python train.py --moe_layers=[1, 3, 5, 7, 9, 11] --normalize_top_k=false --balance_bias=true --init_std_router=0.0184 --norm="rmsnorm" --steps=5031
Below are experts of layer 5 (counted from 0) of a mixture-of-experts language model. Rows are named router (the router's row for the expert), gate (a neuron's input weights, with its number), up (a neuron's input weights, with its number) and show model dimensions 192-255. Each number is 128 + 24 x the weight over its row's rms, rounded and kept within 0 to 255.
Before each expert's rows: "mostly gets" lists some tokens that are sent to it at least half of the time. This comes from a sample of Wikipedia text that the model never trained on.

# expert 9
mostly gets: " and", " or", " but", " &", " then", " +"
router [121 161 102 100 128 117 151 105 105 158  97 125  98 111 138  94 131 106 183 110 145 113 157 137 135 152 109 119 155 116  91 110  89 109 117 127 136 146 132 112 147  99 117  95 131 154 129 111 126 108 143 124 122 177  86 120  79 159 158  99 111 156 111 138]
gate0 [131 118 135 147 203 122  94 134  99 138 122  99  99  71 124 136 146 138 195  93  92 105 160 111 153 139 114 112  88 155 119 146 123 134 142 101  84 142 139 114 134 118 156 177 128 118 135 150 142  87 108  99 138 103 142 142 116  97 102 133 125 122 181 120]
up0 [144 144 135 105 178 117 109 152 116 127 119 103  83  89 156 120 154 124 197  92  92 106 152 127 146 139 116 126  97 138  98 148 105 128 144  96  80 118 132 112 125 117 156 188 128 100 120 150 136  93 120 108 142 113 121 144  95 119 120 112 138 132 167 101]
gate1 [144 171 130 145 136 135 118  73 153 117 149 124 109 127 120 130 155  89 106  69 131 130  77 135 175 130 158 117 152 138 100 157 117 103 125  96 119 140 172 173 141 114  89 100 122 152  96 119 141  81 136 146 141 121 164 112 118 116 162 113 127 131 105 121]
up1 [ 92  73  74  93 133  99 111 119 149 112 118 156 132 126 102  99 106 128 111 159 128 119 156 109 130 132 107 153 136  99 113  76 110 146 131 145 118 118 110 110 129 149 183 137 150 155 133 174 109 136  89 110 120 140  95 154 123 137 106 139 111 102 178 138]
gate2 [125 157 126 129 132 158 147 181 145  87 137 105 104 165 143 157  85  88 155 142 121 132 145 140 128 130 124 153 118 143 158 136 151 131 149 149 102 141 146 163  96  69 127 110 125  89 126 122  94 192 133 155 138 123  91 110 167 145 118 103 134 148 116 121]
up2 [132 121 120 142 125 112 105  69 123 145 105 140 116 100 116 118 179 182  95 102 113 107 110 125 104 139 112 128 125 132  89  99 166 113 111 123 148 113 119 108 161 155 141 142 122 143 115 126 151  94 108 106 126 105 115 168  85 129 153 145 137  81 134 104]
gate3 [ 98 156 151 106 121 138 129 122 103 130 123 104 143 129 152 120 101 122  99 116 191 138  79 140 141 109 157 106 125 135 108 120 108  85  84 141 181 135 144 142 158 112  95  86 108 175 129  75 109 111 124  91 127 118 149 112 142 153  96 134 170 119 114 151]
up3 [151 143  83 151 133 109 145 123 114 154  90 145 106  92  96 135 138 130 135 101  86 110 174  99 119 166 113 154  84 136 150 176  96 154 155 125 109 108 116  94 119 119 144 138 140 106 152 135 132 131 147 150 105  76 117 119 171  93 160 154  56 116 127  92]
gate4 [138 125 122 121  89 141 133  87 176 146 145 165 131 126 124 118 145 139 137 106 121 128  82 126  82 136 116 162 110 101 165 173 127  96 122 137 127 107 175 160 124 182 108  97 151 132 132 120 143 127 104 146 110 154 153 119 160 177 132 109 104  87 105 157]
up4 [144 144 134 139 110 133 159 150 133 126 136  97 136 102 116 123  94 116  92 139 101 148 161 119 165 149 147 142 110 159 115  99 174 130 111 127 135  96  84 120 130  85 135 154 119 101  83 143  93 101 161 149 114 126 150 144 117 108 147 119 164 164 107 123]
gate5 [162 110 103 154 131  97 104 126 123 120 122 147 117 136 161 116 120 147 116 115 131 142 181 132 117 155 164 121 111  94 165 125 121 126 181 105  66 141 146 120 146 136 119 121 123 175 141 169 148 158  86 116 124 158 114 144 110 137  81 134  99 129 149 105]
up5 [177 109 116 117 116 122  95 115 130 135 127 131 108 138 138 121 136 117 103  85 141 157 178 141 133 172 129 120 114 121 166 114 146 124 168 131  83 106 140 154 159 132 135 137 102 139 133 169 138 164  70 108 133 143 117 173  88 149 121 137 135 122 157 137]
gate6 [110  97 110 177 110 170  95 135 153 139 134 122 115 153 123 153 137 154 150 113 106 108 157 143 116 115 101  79  85 129 150 140 149 148 110 131 140 164 168  98 143 121 165 104 122 133 139 121 106 114 137 104 132 112 125 109 107 137  94 170  90 165 134 135]
up6 [127 128 135 100  95  97 142 114 168 144  77 148 119 132 123 126 141 128 168 127 172 101 125  85 153 108 147 156 137 130 120 150  76 117 124 152 106 123 133 154 124 134 142  72 167 157 119 148 106 116  96 108 104 139 135 139 133 133 130 117 131 163 129 110]
gate7 [127  76 132 121 104 129 140 143 130 195 124 120 141 110 123 129 133 121 113 152 109  59 150  98 123 106 145  55 141 155 164 133  76 152 139 174 154 150 133 137  97 115 133 101  74 104 116 134 108 134 115 119 116 128 111 123 163  76 110  93 106 125 158 108]
up7 [136 131 142 151 106 117 165 169 140 131 123  86 146  78 133 130 161  96 135 147 115 127 125 134 150 139 121  47 121  80 128 141 126 127 104 130 179 146 121 125 118 136 139 110 113 149 137 129 124 107 159 118 154 122 148 128 134 100  94 123 122  96 117 120]
gate8 [111 100 112 133 100 120  96 196 147 141 125 131 134 155 122 128 127 106 115 147 125 143 134 100  74 146  99 122 128 165 108 146 142 123 124 121 142 159 138 147 125 130 113 163 103 172 195 131 130 105  93 105 101 157  85  96 144 120 165 178 112 115 155 159]
up8 [142 135 125  92 171 145 123 124 136 128 128 111 136 140 139 166 139 125 107 126 186 151  93 154 160 111 140 140 119 166  94 120 103 122 129 158 102  85 146 110 134 181 118 134 139 108 162 145 153 132 114 150 132  95 164 105 160 110  90  95 125 146 115 110]
gate9 [110 119 129 143 159 115 117 124 124 121 192 127 158  95 139 130 148 125 106 150 150 125  94 137 118  62 155 123 129 142 128 137 140 128 147 146 119 106 103 152 121 120 168 153 138 150 167 145 143 134 151 124 106 115 101 122 198 120 136 141 156 125  97 135]
up9 [139 116 147 142 118 171 119 134 137 123 113 142 144 162 134 140 143 151 142 151 125 127 151 112 148 113 135 124 146 163 124 139 123 132 176  97 104 117 152 150 160 123 105 154 120 194 128 150 116  77 106 127 110 125 145 116 115 189  95  95 118 160 150 147]
gate10 [131 139  82 128 119 125 109  98 143 167 105 125 122 185 102 119 109 132 158 103 134 152  96 136 165  93 137 164 147 112  97 159  72 147  79  79 138 152 136 161 161 166 119 125 126  94 165 124 130 144 148 141 141 131 121 132 115 130 109 168 130 124 131 146]
up10 [147 136 108 109 177 115 124 152 101 127 144 102 133  88  99 115 133 132 127 157 181 116 160 116 135 151 133 120 137 120 109  95 136 133  75 167 129 130 166 121 130 116 115 129 130 143 115 142 145 158 157 162 136 111 141 110 130 128  97  92  91 117 148 134]
gate11 [104 143 132 156 126 155 159 116 123 114 129 123 114 107 141 111 118 184 174 161  94 140 156 123 141 152 145 147 138 125 132 158 144 129 157 157 105 121 116 120 122 151 149 151 166 136 148 128 127 125 150 145 175 115 131 103 123 132 131 105 148 126  80 105]
up11 [141 113 129 112 116 127  79 129 140 139 206 119 122 120 147 135 141 112  97 140 100 140 126 127 141  84 106 111 138 102 145 143 120 139 116 145 112 133 124 132 136 109  88  94  75 103 121 159 110 127 108 106  91 166 117 110 106 133 107 126 122 145 168 135]
gate12 [140 145 131 128 100 141 154 138 133  95 122 118 150 160 145  92 109  93 117 156 154 139  97 178 146  91 118 132 123 100  95 122 147 175 130 132 133 121 170 143 146 123 145 143 118 139 139 137  82  99 140 105 180 156 116 123  83 131  89 142 113 147 152 190]
up12 [102  95 113 113 155 145 112 115  99 159 121 146 100 117 124 183 145 127 182 116 145 114 155 124 106 168 121 134 108 127 173 157 117 124 152 137 165 160 116 117  95 127 110 137 159  86 134 142 190 164 122 122  99 135 146 105 175 118 130 127 158 142 139 141]
gate13 [153 111 100  87 134 161 139 148 157 117 120 167 101 138  86 152 102 140 168 147 103 124 107 115  91 125 119 117 149  83 179 100 111 102 106 112  94  91 174  59 106 131 144 157 169 181  94 154 163  90 104  83 118 126 120  96 120 151 163 118  81 118 144 123]
up13 [139 108 103 123 146 153 145 140 129 129 115 165 102 116 106 148 119 162 157 148 104  97 111 158 114 107 116 112 119  89 157  73 126 114  85 126  85  86 179 110 123 143 175 162 164 162  84 151 166  86 114 107  97 144 140  80 112 146 129 134  99 113 146 123]
gate14 [147  98 167 121 103 121 149 158 132 128 136 174  93 117 144 103 121  99  99 154  99 127 134 105 131 117 118 161 127 107 162 130 116 116 125 124 146 111 131 129 134 149 107 147  98 131 114 138 136 145 150 170 131 183  71 131 135 195 160 129 132  95 130  93]
up14 [138 111 152 152 128 132 133 166 136 132 122 152 126 128 139  91 126 139 106 148 101 119 108 121 143 113 114 126 150 112 127 114 112 153 116 108 132  97 146 121 143 114 127 147 114 114 111 131 144 151 140 168 140 157  97 128 168 178 153 105  95 112 142 127]
gate15 [123 119 131 145 104 157 135 162 162 125 135 162 112 139 143 123 145 158 154 128 136 127 129 142  83 110 152 128 144 116 135 115 138 123  84 143 151 121 140 136 156 181 140  59 125 117 118 164 111 127 100 135 130  96 106 120 155 152 120 164 137 139 132 134]
up15 [ 99 155 113 130 126  94  63 160 140 127  82 118  79 165 141 103 139 185 142 116 112 102 102 132 106 122 134 138 162 116  90 136 126 109 125 129 159 123 136 140 154 111 118  86 135 132 119 115 149  95 151 159 152 122 101 106 145 116 107 183 142 128 119 106]
gate16 [125 113 135 128 111 128 142 110 139 109 145 143 110 104  98 113 146 101 139 140 123 120 107 126  98 113 100 131 142 137 158 124  74 148 110 134 100 106  97 148  98 112 141 161  79 137 143 156 109 101 144 129 143 123 127 123 141 145 154 125 165 100 135 125]
up16 [118 117 155 125 147 161 144 157  87 121  89 115 181 141 131 138 126 116 108  96 148 160 183 110 136 131 153 139 139 134 139 148 159 133 123 137 149 142 154 133 139 109 126  70 165 135 103 147 125 155 118 126 111 153  95  93 124 136  89 130 110  83 113 131]
gate17 [ 87 133 154 148 118 133 114 168 118 142  94 114 130 145  98 142 127 149 173 131  96 157 101 122 116 136 108 140 138 145 124  92 146  94 135 154 155 103 125 109 141 102 110 183 104 125 103 133 144 143 112 128 127 170  96  91 115  95 118 139 107  61 143 136]
up17 [100 108 152 163 129 144 127 153 117 141 139 128 134 154 106 178 127 162 157 140  90 157 109 129 109 120 105 147 138 134 127  77 136 111 107 146 150  97 119 131 138 116 112 154 103  97 109 145 152 154 127 146 101 155  95  93 123 112 152 122 100  95 137 111]
gate18 [142 116 132  94 138 161 147 137 102 126  92 120 126 136 177  84 115 146  82 152 143 165 100 119 107 132 104 128 163  89 112 175 153 127 147 114 106  87 119 143 106 125 128 123 151 107 141  89 169 118 139 137  89 115 123 131 135  99 156 135  99 118 131 114]
up18 [145 113 153  81 126 148 145  82 123 137 117  98 104 129 149 131 162 142 104 142 136 158 134  95 100 147 103  86 154 110 115 219 131  99  96 103 106 103 111 129 137 133 135 101 128 111 124 108 131 132 165 145 142  99 121 123 144 125 183 109 105 109 193  91]
gate19 [121 124 108 133 142 166 137 117 147 118 120 125 127 102 128 108 145 136 174 160 129 143 134 168 160 132 100 129 163 123  87  92 176 149 135 159 137 113  79 140 121 136 114 127 162 104 113 115 104 148 110 129 152 172 147 133  99 149  80  97 104 130 111 119]
up19 [113 147 113 108 134 110 112 135  92 113 133 116 130 143 140 179 116 116  57 134 111 126 135  69  83 129 179 105  94 126 126 147 102 144 107 121  79 180 177 155 130  92 130  96 117 158 133 102 137 109  85 156  87 136 134 122 152 108 130 140 110 103 135 121]
gate20 [145 151 100 147 124 151 102 179 128 149 166 136  89 121 145 137 149 122 141  94 137 120 137  91 148 180 105 131 104 138 136 112 130 138 117 122 140 127 146 121 123 113 152 156 163 114 103 143 143 112 106 119 133 157  75 130 146 142  78 110 117 117 159 125]
up20 [142 137 106 140 148 124 129 120  62 126 126 127 155 131 144 134 100 131  95  80 133 149 152 109 154 103 136 131  87  79 137 101 166 133  95 108 130 131  89 131  87 100 123 135 164 116 128 133 126 152 150 119 129  97 176 153 106 101 148 153 131 120 132 126]
gate21 [ 98 142 108 115 132 149 140 104 126 144 127 123 126 120 138 130 143 131 106 116 136 154 155  78 123 162 115 123  88 132 141 133 183 114 127 128 154 182 132 175 130  82 138 135 145 104 133 139 108 126 189 113 129 151 100 148 120 120 104 123 138 116 140 119]
up21 [161  99 124 116 111 156 110 141 144 126 122 115 140 119  96 104  83 106 129 111 127 115 102 162 140 106 142 141 148 133  86 132  94 130 119 139 144 108 164  73 130 108 103 148 120 118 107  92 129 142  99  94 165 108 123 124 112 112 140 116 114 121  76 135]
gate22 [137 130 165 114 130 121  81 146 144 100 116 148  83 102 123 120 127 106  76 137  92  92 113 144 154 148 137 136 122 164 144 103 105 105  91 157 103  91 117 143 133 117 117 113 134 133 133  99 126 113 122 123 117 175 165 110  98 135 102 153 118 124 119 131]
up22 [ 91 128 133 143 132 149 122  88 104 143 116 131 148 139 140 148 107 174 152 109 162  95 148 131 114 104 155  99 120 110 127 146 105 156 180 119 140 129 150 154  98 148 112 115 135 106 158 127 140 132 157 134 126  65 150 127 170 138 156 153 121 138 116 180]
gate23 [143 166 137 127 169 126  73 207 149  76  63 126  97 133 118 145 178 114 166 122 121 171 114 123 137 123  84 121 171 187 136  93  60 110  93 117 169 113 156 182 128 129  87 129  89 123 142 128 118 141 132 106 115 139 136  82 116  91 102 112 116  98 130 124]
up23 [127 173 109 145 136 156 126 190 126 100  86 117  82 128 110 149 128 108 147 118 102 146 131 121 154 130 108 103 149 173 160  95  77 104 104 134 155 124 166 130 108 118 114 123 124 145 152 133 121 133 154 120 124  98 124  81 121 110 148 118 119 100 113  96]
gate24 [151 113 106  92 202 123 129 116 137 170 136 107 149 155 119 136  78 117 113 135 123 153 121  86 144  81  90 119 166 135 138 123 133 121  50 111 103 113 149 143  93  87 165 118  92 114 108 149 178 116 123 142 128 153 125 142  84 105 100 117 115 118 125 112]
up24 [115  88 126 156 107 108 135 131 132 119 167 147 130 103 109 104 188 146 135 123 122  68 122 158 123 110 161 135 113  85 125 136  95 102 165 119 149 117 141  99 142 178 107  88 151 150 113 137 113  79 130 126 113 123 156 149 132 103 139 133 121 109 133 142]
gate25 [138 115 108 125 119 116 118 131 131 161 144 139 106 120 154 131 141 157 111 153  97 182 195 129 109 109 128 107 169 145 119 126 158 129 118 122 135 155 128 113 136 133 163 133 157 139 130  78 165 171 155 153 127 122  83 164 163 121 108 141 147 143  99 129]
up25 [152 136 115 120  91 112 113 141 138 157 115 127 113 121 127 112 181 158 125 139 100 157 160 127 106 114 149 140 170 136 147 113 163 104 150 148 126 173 132  94 144 157 144 155 128 161  99 102 130 142 134 128 125 122  85 137 147 101 103 155 110 107 110 119]
gate26 [154 140 139 123 146 126 119 190 176 119 143  95  93 117 113 136  99 111 104 128 118 140 120 113  99  95 118 122 116 118 164 139 101 140  94  60 137 173 127 117 155 160 120 116  89 110 103 112 151 132 146 106 102 102 145 119 138  80 146 138 125 120 100 131]
up26 [160 146 125 135 148 144 158 154 184 156 165 101 133  96 104 126  88 102 138 100 130 134 100 103 101 100 122 105  75 116 138 122 120 134 108  93 148 172 134 113 155 159  98 142  80 127 101 139 140 136 185 161 101 110 122 144 133 101  99 131 130 135 146 144]
gate27 [160  90 113 111 143 140 149 126 146 140 127 117  79  93 186 136 121 163 149 116  94 161 132  91 112 148  95 152 125 115 114 151 110 160 161 133  94 100 143 104 134 146 142 167 123 144 147 148 124 100 115 101 105 127 101  83 145 126 134 146  98 157 191 119]
up27 [ 93 123 148 141 146 120 147 131 105 126 137 134 184 169  76  95 126 121 141 143 139 129 140 142 153 148 175 120 134 137 125 125 115 111 112 135 132 150 111 153 114 113 148 123 136 129 130 137 136 158 161 153 149 142 168 175 143 121 122 115 164 122  74 113]
gate28 [143 113 159  97 125 102 166 138 166 140  96 110 160 120 128 120 111 104 191 159 134  80  92 120 140 115 136 138 126 127 140  82  94 134 135 147 145  94 165 135 139 118 160 128  97 132 106 124 142 171 115 129  92 160 110 121 125 120 104 120 128 122 124 115]
up28 [159 126 165 120 113 125 154 110 155 115 121 175 156 168 129  74  45 119 148  93 118 144 105 122 135 124 103 153 172 137  77 190 151 107 122 108 150  79 172 140 155 115 152 115 102 121  91 135 111 151 136 137 121 137 130 147 158 119 112  92 143 117  91 129]
gate29 [154 139 142 121 134 116 150 100 122  57 111 142 130 111 144 128  95 152 144  68 135 121 166  42 111  98 150 147 106 112 130 104 120 106 176 118  95  85 151 143  93 124 150 134  91 153 120 167 170 136 153 170  64 163 129 102 113 118 143 181 135 120 115 105]
up29 [143 137 114 133 138  91 119 183 141 138 173 134 145 142 147 138 120 117 147  97 100 112 149 164  92 111 143 124 139 129 110 127 113 132  93 125 134 125 115  90 129 126 146 147 100 116 112  65 121 147 110 127 155  79 140 163 154 152 141 106 122 128 148 144]
gate30 [151 115 117 132 113 118 159 145 145 120 149 172 134 140 127 124 101 110 149 101 117 137 127 111 120 129 118 151 103 131  99 132 132 139 135 102 151 151 122 126 113 109 138 100  87 102 119 150 137 104 138 119 141 144 103  91 113 131 128 137 143 144 134  91]
up30 [102 132 126 105 137 141 120 143 174 139 184 191 103 186 115 133 148 105 131 127 114 121 111 111 112 136 142 138 179  95 110 114 104 172  99 112 154 133 116 152 130 103 125 173 111 154 106 146 149 166 120 118 122 147  70 124 110 120 168 157 115 125  92 152]
gate31 [127 139 146 131 163  99 122 195 171 106 122 134 126 155 104 120 146 143 139 143 120  96 127 133 102  84  90 160 137 141 150 108 187 121 117 150 172 131 124 171 132 174 152 116 115 119 123 120 106  88 148 121 158  88  87 114  86 109 108 114 139 113 130 153]
up31 [ 79 119 135 140  92 120 157 127 128 109 155  84 133 100 121 162 103 108 158 140 138 125 130 132 117 132 146 129  97 158  86 161  88 133 140 108 127 129  68 129  81 134 121 146 111 109 110 143 192 176 154 157 130 127 130 141 127 121 103 140 100 161 128 103]
gate32 [137 148 158 144  59 159 166 147  98 155 104  77 152 151 147 147 150 131 114 132 155 124  91 105 128  98 104 138 137  95 160 171 123 144 104 164 141 117 143 112 114 115  84 130 159 145 108 106 122 140  82 129 130 160 157 103  98 137 130 136  87 155 111 124]
up32 [148 141  76 114 191  96  90 112 171  96 151 145 118 123 127 142 107 128 133 133  84 152 175 160 139 119 171 122 125 161 123  89 142 150 151 111 103 136 116 128 154 111 166 113  87 127 148 155 124 126 145 136  98 102 104 161 122 108  92 109 150  93 118 127]
gate33 [134 181 140 116  85  73 125 115 146 166 134 145 130 161 126 160 155 132 130 132 135 126 163 143 155 148 152 131 182 123 182 131 107 134 129 109 129 113 179 154 156 116 130 110 154 124  90 139 134 138 124 120 142 179 122 144 126 171 150 123 174 139 167 118]
up33 [107 138 139  90  98 139 124 103 165 130 141 158 141 149  89 152 133 151 126 135 131 118 140 127 131 111 137 115 128 149 179 108 126 119 141  95 151 110 170 118 136 136 136 101 109 124  87 120 130 143 120 133 128 154 144 146 148 153 125 107 150 136 184 121]
gate34 [148 136 154 124 139 130 144 119 121 125 166 117 120 145 131 172 170 121 125 128 160 117 146 109  97 159 107 102 108 136 153 144 115 157 124 177 129 132 116 120 126 113 123 144 103  95 177 135 138 116 151 116 193 130 129 147 102 119 147 147  71 196 125 150]
up34 [114 116  96 116 123 130 180 127 139 123 135 113  81 166 157 104 145 110 152 149 156 122 135 132 102 158 113 100 126 145 159 141 125 156 123 177 122  92 140 159 122 122 101 158 144 115 145 134 150 124 146 128 149 132 168 127 102  92 148 103  86 160 100 133]
gate35 [116  76 118 156 107  95 127 155 104 153  89  82 112  84 141 159 138 159 146 151 103 117 136 138 161 123 116 123 132 120  98 184 128 117 131 184 114 169 126  96 156 117 201 105 129 121 114 136 123 135 123 164  85 128 163 120 118 130 128 128 166 136 130 124]
up35 [142 114 120 114 134 111 135 171 129 106  93  87 102  93 159 159 125 139 149 164 129 106 142 142 137 109 106 105 133 136  94 161 110 112 148 139 133 134 123 116 127 110 188  94 115 119  89 121 142 137 121 138  95 172 142 113 127 116 117 136 188  72 126 114]
gate36 [163 147 174 139 107 145 151 114 173  92 113 153 149 123  96  97 105 110  97 153 132 144 128 140 163 133 148 142 127 163 129 131  97 149 121 129 128 157 149 170 126 148 138  90 125 151 115 160 101 130 123 121 148 148 151 146 132 139  99  89 182 130 143 120]
up36 [118 141 169 152 104 147 158 133 143 130  87 145 136 125  95  76 130 153  95 148 101 117 101 171 152 143 131 137 126 111 176 143 107 164 151 121 138 125 160 153 156 153 136  72 145 129 122 174  84 126 128  98 148 113 129 109 121 122 122 132 159 144 132 124]
gate37 [142 116 123 119 179 116  87  99 119 158 130  86 131 163 123 146 157 158 112 137 126  96 121 140 162  97 117 100 118 153 118 119 100 115 131  95 124 152 118 121 131 129 146  70  71 121 128 157 128 126 137 143 123 179  65 126 115 141 123 113 112 129 128 126]
up37 [112 115 132 122 164 148  71  91 121 151 134 111 122 159 121 131 171 138 119 125 122 101 120 114 148  81 120 117 120 148 121 127 117 127 140  71 130 126 124 135 129 138 150  55  87 122 141 157 125 135 137 148 132 182  65 131 130 109 135 109 110 145 114 103]
gate38 [152 142 121 112 125  86 132  61 138 150 141 137  96 182 106 105 143 156 159 134 117 155 115 101 133 139  99 130 148  50 147 149 128 135 114 153 100 121 132 165 111 111 152 128 109 109  96 135  97  96 118 109 116  73 134 115  95 161 111 122 158 145 127 138]
up38 [149 142 153 133 117 112 141  75 142 150 106 115 109 155 125  72 121 158 142 141 191 155  84 124  97 115 103 129 106  82 139 107 115 135 136 114 112 138 133 102 128 123 100 140 124 133 122 132 122 106 103 111 134  84 167 151 129 174 101 159 171 161 111 151]
gate39 [ 86 136 145 140 129 107 134 120 175 105 106 144  94 113 150 120 123 127 161 127  82  62 118 157  96 101 136 161 111 143 103 114 143 128 148 108 139  85 146 122 141 114 154 163 123 149 146 166  90  99 139 122 140 155 147 181 113 135 123  86 141  80 113 176]
up39 [149 131 133 122  95 108 160 139 129  98  74 141  85 119 120 100 149 124 116 149  90  91 146 169 109 152 138 120 157 149 113  82 121 149 126 118 140 115 151 144  99  90 153 130 100 148 151 123 112 150 137 123 140 110 141 119 102 119 123 119 164 118 153 142]
gate40 [106 120 144 177  84 154 155 167 130 122 130 145 126 158 112 124 116 142 147 143 140 113 124 143 140 151 110 177 115 136 165 124 146  99 126 114 164 128  86 155 148 109 118  95 143 117 150 151 154 121  94 101 130 114 128 122 118 103 126 119 117 137 101 142]
up40 [ 91 124 145 125 106  99 158 137 134 109 111 127 147 159 133 115 126 154 158 168 147 134 159 133 159 160 114 154 118 140 163 161 154 128 137 118 153 101  79 161 131 191 114 114 142  95 136 143 109 140  95 100 135 123 148 121 142  97 125 101 109 116 119 131]
gate41 [ 99 170 118 148 108 116 141 126 140 146 110 129 116 138 150 143 144  99 122 136 174 110 131 162 139 146 167 131 188 140 134 104 144 115  90 134 154 127 134 143 126 150 127 143 137 140 151 127 135 194 113 150 160 155 132 137 126 130  75 122 163 114  85 173]
up41 [ 99 115 148 135 125 121 113 140 124 138 117 137 116 116 144 151 145  94 145 131 166 106 113 125 136 142 154 159 178 125 140  77 129 141  68 179 146  92 140 106 129 151 149 144 125 144 143 132 139 183 115 175 150 159 114 129 135 158 103 126 146  97  79 172]
gate42 [135 115 141 161 135 109 136 143 157 129 103 119 142 133 107 122 132 149 165 105 118 126 156 145  98 124 150 127 138 115 128 127 137 104 125 121 115 143 118 136 117 140 117  79 155 121  87 107 118 133 124 114 163 100 137 157 163 139  75 121 165 165 162 138]
up42 [129 127 168 131 125 100 124 122 139 136  96 150 140 107  67 104 112 146 152 113 126  86 151 152 135 111 123 131 161 147 136 137 149 133 132 152  88 148 155 102 123 135 133  89 114 126  51 133 121 140 109 109 143 138 123 167 167 165  97 135 167 163 172 115]
gate43 [ 86 128 121 148 143 101 139 169 151 161  96 116  82  97  80 185 111 174 124 114  80 136 174 103 174  98 152 117 142 128 127 123 131 134 124 142 138 158 135 169 155  70 131 112 122 101 103 192 129 100 126 170  84  95 138 140 113  88 156 121 165 136 117 125]
up43 [151  72 114 147 101 131 132 115 127 132 121 155 155 193 134 144 127 120 150 119 142 180  92 134 109 132 115 132 111 141 144 138 163 122 124 138 164  87 139 114 117 152 128 149  92 128 145 135 145 123 156 140 124 113 111 145 183 121 132 143 146  69 105 152]
gate44 [143 130 104 115 141  97 132 137  90 143 155  62 113 160 107 141 125 115 115 115 151 144  99 147 103 112 164 180 135 130 134 139 121 134 160 125 157 134 123 180 106 144 108  90 144 119  91 121 140 127 129 160 112 164 138 154 141 142 167 117  96 126 110 141]
up44 [178 126 148 123 134  64 143 161 146 148 143 141 154 141 112  97 176 138 152 110  74 167 158  70 130 114 113 107 113 113 158  89 120 135 117 126 127 142 122 145 119 115 152 120 127 106 102 153 149 146 116 154 132 122 125  76  49 156 131 110 139  79 119 144]
gate45 [124  84 104 132 141 137 135 110 120 107 109 114  93  97 138 127  91 101 141  93 102 194 110 179 115  97 109  90 109 139  95  75 151 143 181 127 145 116 117 142 119 108 126 149 132  86 146 108 134 140 126 159  98 116 135 148 176 154 116  97 146 153 139 115]
up45 [103 119 113 120  88 155 103 110  93 120 139 173 134 124 141 140 121 109 162 100 110 174 116 127 144 146 164 105 123 158  78 104 160 113 130 140 106 114 101 147 162 133  94 141 164 102  94 118 163 125 124 108  94 166 134 161 164 164  92 148 142 167 100 134]
gate46 [123 130 117 115 131 124 138 129 143 101 110 137  91 120  89 168 116 135 183 117 167 143 179 102 128 148 149 125 120 126 162 135 109 149 106 145 131 104 101 161 147 115 108 111 146  96 115 126 112 127 118 142 121  94 121 192 196 127 137 105  79 153 115 153]
up46 [157 164 120 132 121 129 133 122 126 162 152 120 146 105  80 120 116 115 111 147 151 109 118 125 130 131 142 202 109 121  86 129 105 111 137 137 121 102 167 118 165 141 143 126 119 123  97 107 142 128 119 124 178 166 132 133 107 102 129 102 165 146 117 147]
gate47 [112 144 168 151 127 119  99 145  54 128 163 119 158 147 156 109 126 129 134 112 141 106 143 134  98 176 153 121 110 108 122  52 155  88 128 123 165 145 139 102 155 154 134 102 102 171 119 109 102 127 125 109 125  99 125 110 119 196 171 114 119 125 104 150]
up47 [137 130 112  84 106 113 108 150 159 152 121 152  82  71 133 132 135 122 104 143 101 123  98 102 126  94  96 123 131 148 147 170 136 164 113 152 123 120  93 148 102 131 105 108 129  91 145 119 157 137 186 164 133 133 163 174 117 113 120 154 117 177 164 119]
gate48 [118 147 149 143 108 113 110 127 130 134 120 166 156 151 119 109 143 129 150 104 144 111 161 136 104 145 120 125 166 116 117 132 113 143 124  99 127 126 141 123 133 144 142 118 110 106 143 136 150 117  99 159 131 108 139 120 100 141 149 181 113 169 122 131]
up48 [143 148 137 150 122 114 122  96 130 100 151  97 137 179 122 118  96  87 101  90 156 123 157 131  92 115 126 132 162 105 114 105 131 114 140 117 132 131 142 119 122 146 112 110 101 132 139 141 138 118 138 118 108 137 136 132 114 159 102 128 143 155 157 141]
gate49 [117 146 109 162 160 111 107 121 187 102 128 137 136 145 129 133 151 166 121 163 128 118 108  96 140 141 129 142 144  73 137 105 140 110 128 116 146 137 110 133 107 109 119 135 128 110 100 103 114 140  97 145 179 139 130 106 138 104 127  86 138 108 123 153]
up49 [150 110 167 100 139  92 152 107  87 119 146 100 157 167 113 142 132 105 150  97 164  94 188 193 124 132 116 139 120 127 135 119 118 106 109 156 109 150 148 161 107 127 106 149 103 158 175 142 174 104 146 142 140  59  88 159 118 116 123 143 164 182 166 122]
gate50 [164 119 169 119  89 116 145 131 190 120 126 154 120 157  82 126 158 125 109 157  88 136 157 160 143  89 160 138 153  75 173 130 147 117 100 154 125  99 124 150 137 153 132 126 133 137  84 122 147 138 132 132 112 132 107 149 140 156 103 135 136 154 147 129]
up50 [188 104  82 127 123 118 110 134 147  82  89 122 119  94 151 138 116 137 131 104  95  81 119 163 108 143 110 130 170 141 100 143 127 140 136 120 148 134 151 135 162 178 146 117 104 121 167 126 113 133 147 129 152 108 128 120  97  97 118 151 141 113 143 139]
gate51 [116 132 134 136 126 128 136 118 160 146 127 121 157 144 142 123 139 137  97  82 156 109 155 107 134 116 110 127 163 113 104 126 161 128 105 152 102 120  99 141 155  99 150 104 141  93  84 102 153 170  75 159 136 166 138 143 159 156 144 123 112 139  96 111]
up51 [162  99 153 160 141 148 117 112 143 102 107 167 115 123 100 121 116 118 156 141 127 117 113 109 131  81 149 130 143 129 141 164 127 149 120 106 110 147 141 129 176 143 138 121 184 195 143 182 114 101 136  88 125 128 114  85 128 111 136 122 147 144 122 104]
gate52 [ 90 153 115 132 106 142  94 164 139 117 153 153 109 140 148 121 135 155 133 131 130 111 159 108 101 165 147 161 115 126 148 107 134 147 130 116 134  62 163 111 108 106 153  94 152 125 146 144 152 116 201 111 140  72 106 111 151 145 113  97  82 164 133  71]
up52 [128 116 152 162 146  84 143 128  72 163  92 102  98 111 119 134 139 101 127 129 113  74 116 180 169 157 110 155 126 159 159 154 140 120 125 139 128 133 134 125  99 173 132 114  93 137 147 102 102 106 113 128 157 137 127 129 114 157 114 134 135 139 104 167]
gate53 [155 138 110 144 134 167 132 122 159 131 149 138 153 116 141 119 112 105 130  99 105 107 117 147 128 129 106 134 150 170 117 138 114  92 116 175 118 145 130 148 113 133 132 124 107  72 108 124 143 136 128 135 118 162  85 167 102 138 139 165 109 157 124 121]
up53 [124 109 178  84 128 148 119  84 122 130  85 100 107 119 103 141 119 156 156 130 129 147 119 127  98 153 144 171 133 112 137 135 143 101 111 103 134 112 124 139 118 135 157  83 155 151 150 154 107 106 136 129 139 106 131 136 150 133 109 139 146 148 124  92]